config.toml
n_layer = 9
d_model = 192
n_experts = 64
experts_per_token = 2
d_expert = 176
d_shared_expert = 192
activation = "swiglu"
moe_layers = [0, 1, 2, 3, 4, 5, 6, 7, 8]
router_score = "softmax"
normalize_top_k = false
routed_scale = 13.2
balance_loss = 0.00383
balance_bias = false
shared_expert_gate = true
init_std_router = 0.00694
lr_router = 0.00164
vocab_size = 25865
norm = "rmsnorm"
norm_eps = 1e-05
tie_embeddings = true
optimizer = "soap_variant"
lr = 0.00585
beta1 = 0.95
beta2 = 0.98
grad_clip = 1.0
batch_tokens = 131072
seq_len = 768
train_tokens = 805400000
steps = 6145
dataset = "wikipedia_en"
Below are experts of layer 5 (counted from 0) of a mixture-of-experts language model. Rows are named gate (a neuron's input weights, with its number), up (a neuron's input weights, with its number) and show model dimensions 0-191. Each number is 128 + 24 x the weight over its row's rms, rounded and kept within 0 to 255. Numbers have three digits each.
Before each expert's rows: a language model's description of what the expert responds to. This comes from a sample of Wikipedia text that the model never trained on.

# expert 9
What it handles: Capitalized name beginnings. First word piece of a capitalized proper name, often foreign people or places after the or of, such as Kab, Par, Har.
gate0:120129158145104184104134133109156154124101122097146113168130168117126132126137130080146133188095114129099187142169180134194103114179104156111187108105149139128100138110128149107150138075145093136147114146160141149095140118097100114082128131136118120103104107124133124162131163122106097146140125152063157140150121146073113138125108111099130108139135096119123140102161149133118146101131142146138153155136151117135140137138116124111111162132175135146131136142136128097137125138144123108135156137129141125178115157127096071162146099129142095124141104122131122114162106164116158161
up0:141163113176153122105102142141103121165163121179146143079131108135161115135127105152139110155159104127124150136142134121104147124138142108155108109146150146117176105120138156120163136156128149148115104117094117079121098124104162131164165131139137074139180091165165118141141131163116141096136105151153046177122160122137145105145158145151110120127097124125146153151122133161133120119149150140101122102120157100189121099130172099122123101110157132120133109083107139099117142100125107117125104130122102161124123102150143193149089112125101105132119114139151122114123139111092141079
gate1:108174130152144129161141153141107133116127084115162125088114125096119141138110108139145103158152141115154173156116092103109104111089147116153111074139125125099136125161066128150164133103164172132135099109077156099107151131128125135106151103108117143109099120136121175120162148067136118137103139106109102175140114119079117166158101125130118144106112136157130164151130107125114156135129119107129127080150137156121104142137136123118151113124112111141147161108091155140137137159140068166125083096161073163112137138129107127112167126130109142082119096155130128110145110152131176143
up1:134118145150158110132117139195151128117152143166093126171130113155119173114132136122102161110153129118116161091152133116172160119127134148117137145090139134151157147121150146127074091148133083165126120127171104167166069151133108107118102093129155101169136109120081114124104090147144145120154126144178166112065141134112137140117107089128147108170134145110122101124111123164145153143116105134124149143134124101123115145124123081120092093127126102117128146152109123082161122156099133081114115155098121108134117121111123146169104149137154169148107160131110140141145107074125108112
gate2:128142104129090151153176126148122142109126168146148160130156154096110131117162120094103160133120133091100177125090089085126101128174121197135136080126169141121132154119137146148163154144136112158094040132125127151131100109150110103084097133099157152141081098137120100125147166102129143134140124113111119151134109128126118117149151148116180111156150110108153124159182126083136156138132132140120142128129121132150172112101149085129173134127118111112137106151142073115126116148130133126121112140149130112095152145134121143160120131141116088104125123156135094104132163126164096133
up2:098137142127165120127096150123149109145129110153181097158087168143124102120100128125129138120110182119124150171131195101122117152088162142129112181119103116128101145129132100129099127072110094178138168135166123118141128119117086153176088097137074145147172149128107118145109118204134137109085114172153102130135145120126113146162125088096146153107163103117141127128105133180120144109139127115137120127133126161073116103123134150164115162118126152103127137093090131145108122146132101169139132126152097142132144113123131126105146121117102131129154150125149125131115121128105095111
gate3:089150129126138160147114124158143185119129155100131119117100107085127108113099184122123185110103133118149117133091099154127157097162137095133118141127141154142071118110112055120113105165087148128112149110093122141103105107143132151166126113155148144144121127107159155114157127118134133162123127089111081136151123128171085145142110131105102157152126137114166159125098141133108150136109123146083085100101146116174105141144133129141136149115095131125128134145160111153153095079115142116114089147108121131091120109168138129101130138163123138179103120176097165120129140159153102134
up3:135170134112123130156125110097115145113125117099140119110155123141120121121117128125135127158128141160079122147119160128114089147138150116120131148115169147133143088130165111140143137123167166096115140067102106119109105151098125150200106128113139098119121114120141130094132171072111147072115084134109138120162107157108131131188158150096129178156151130088190157167119088154117145106083145162116109139127127082147119131113141135128120113127128120153107132128109125106153115118134108126134139089115079107149084148144091122114125137193114157113109148162131124158149141167107117143
gate4:115143142108138111113154103147104170121126153132125093154186121173095155138102119113120160144184166134146121166094154120134128120170136130167113117142129145129154132083116094110121122105129127128024155157123093129116139125085156108114145121135127105126151107119155140177149108115179126147155183106162072144132118100146117125147046127158102145096127149141136094142119148107147140135128103132118137130121142148153134125102095120142136151184150122145125115120122131099145118119141125116149139106125092116118083116093119133166101110098128142122102089143119140114143125162126110116
up4:140109127141185099105189092122110109104127113081125101112171083142157115146138102102181138105191113101138097143120177102155103137152114130151127134125092133127131098108135117140152111121137160138095138141149121118103139153107112124087130124104079169123141128119180144137112137137130120170139107096141145113141116102126133133136112120143127175127178098125121142121144151103176132115103129119139136097117110181119111103122075162142116142120158114099118142129090111108144142155162108104079194097134106167144122152151101136112126138119135119167143108123150106162102158115096129106
gate5:061162137137149129097123121121107102171169112137100104108135143119145123155087133132130117154119112152128164164145139112120093094133118103154141133208127089114162143084113150160092150165116096123135166141134175134120113112079134157097157158122098118080171133144102121100155118126135091120100159150184181148139125116165108116136114090110161059139110195117157132133102118094128144096122127125120111133097120117161119097124135120142169104129123132114138099101112133129127140118134119162136116114099137140155142088136112149156111127125112130137124109166124122106144113140118128134
up5:130135114116149079130107164150126112094185127112122112115122131092115157155154151118137139144128090143131096171084120127141079097121134119169145129100154117123130116153141113169089158171119130096148146144129141143124126104077123170092151160150100155103161148145150112107126148112156102132168203146187126151106166124083124107127144129120112097165099119138127139130134153144116133124149110105154128105108144144124150157160143142168120137130127104116117125115161126099156125154110144129115140112097140141102110126137101131166096144116082145146153111149101146098158130076080075148
gate6:116093173096117147074162134136108131115093099096125136077113127154143121124111128122161114138141130153090151130085145144156105104124087153126141128131100127151145163093112114170135165142163133149155125099108101103132112131143136153129184136095111150103115114144150166100159139120106128113155109131150100131134122123135052139154153169176165137130159148111064101129153135082151102126128088138122104097138160137134165169124140112114126130145174109153130114145161132126110124129127162132137153088145121129103084110118153141102107091155088098130098148134131111142132139096130106087
up6:129117144123165103133150118136103106117129095109150133117134122130144146168115116142163136139134124142078167136087109140155128154106110129181099125130114097145135151086149126170101122110163151144181157118124103131126105150142137182143125096179094122072138129103153110127131114142108172099168108140140154137123124144128092126148118140157150157131150173115095111162128100096165130099147135106169121107136121127106151136098119145140106067102196154142136093147133105118125141102115180138140168084131084101123122130145165155108144132120114106151126167115108105159140116098133144084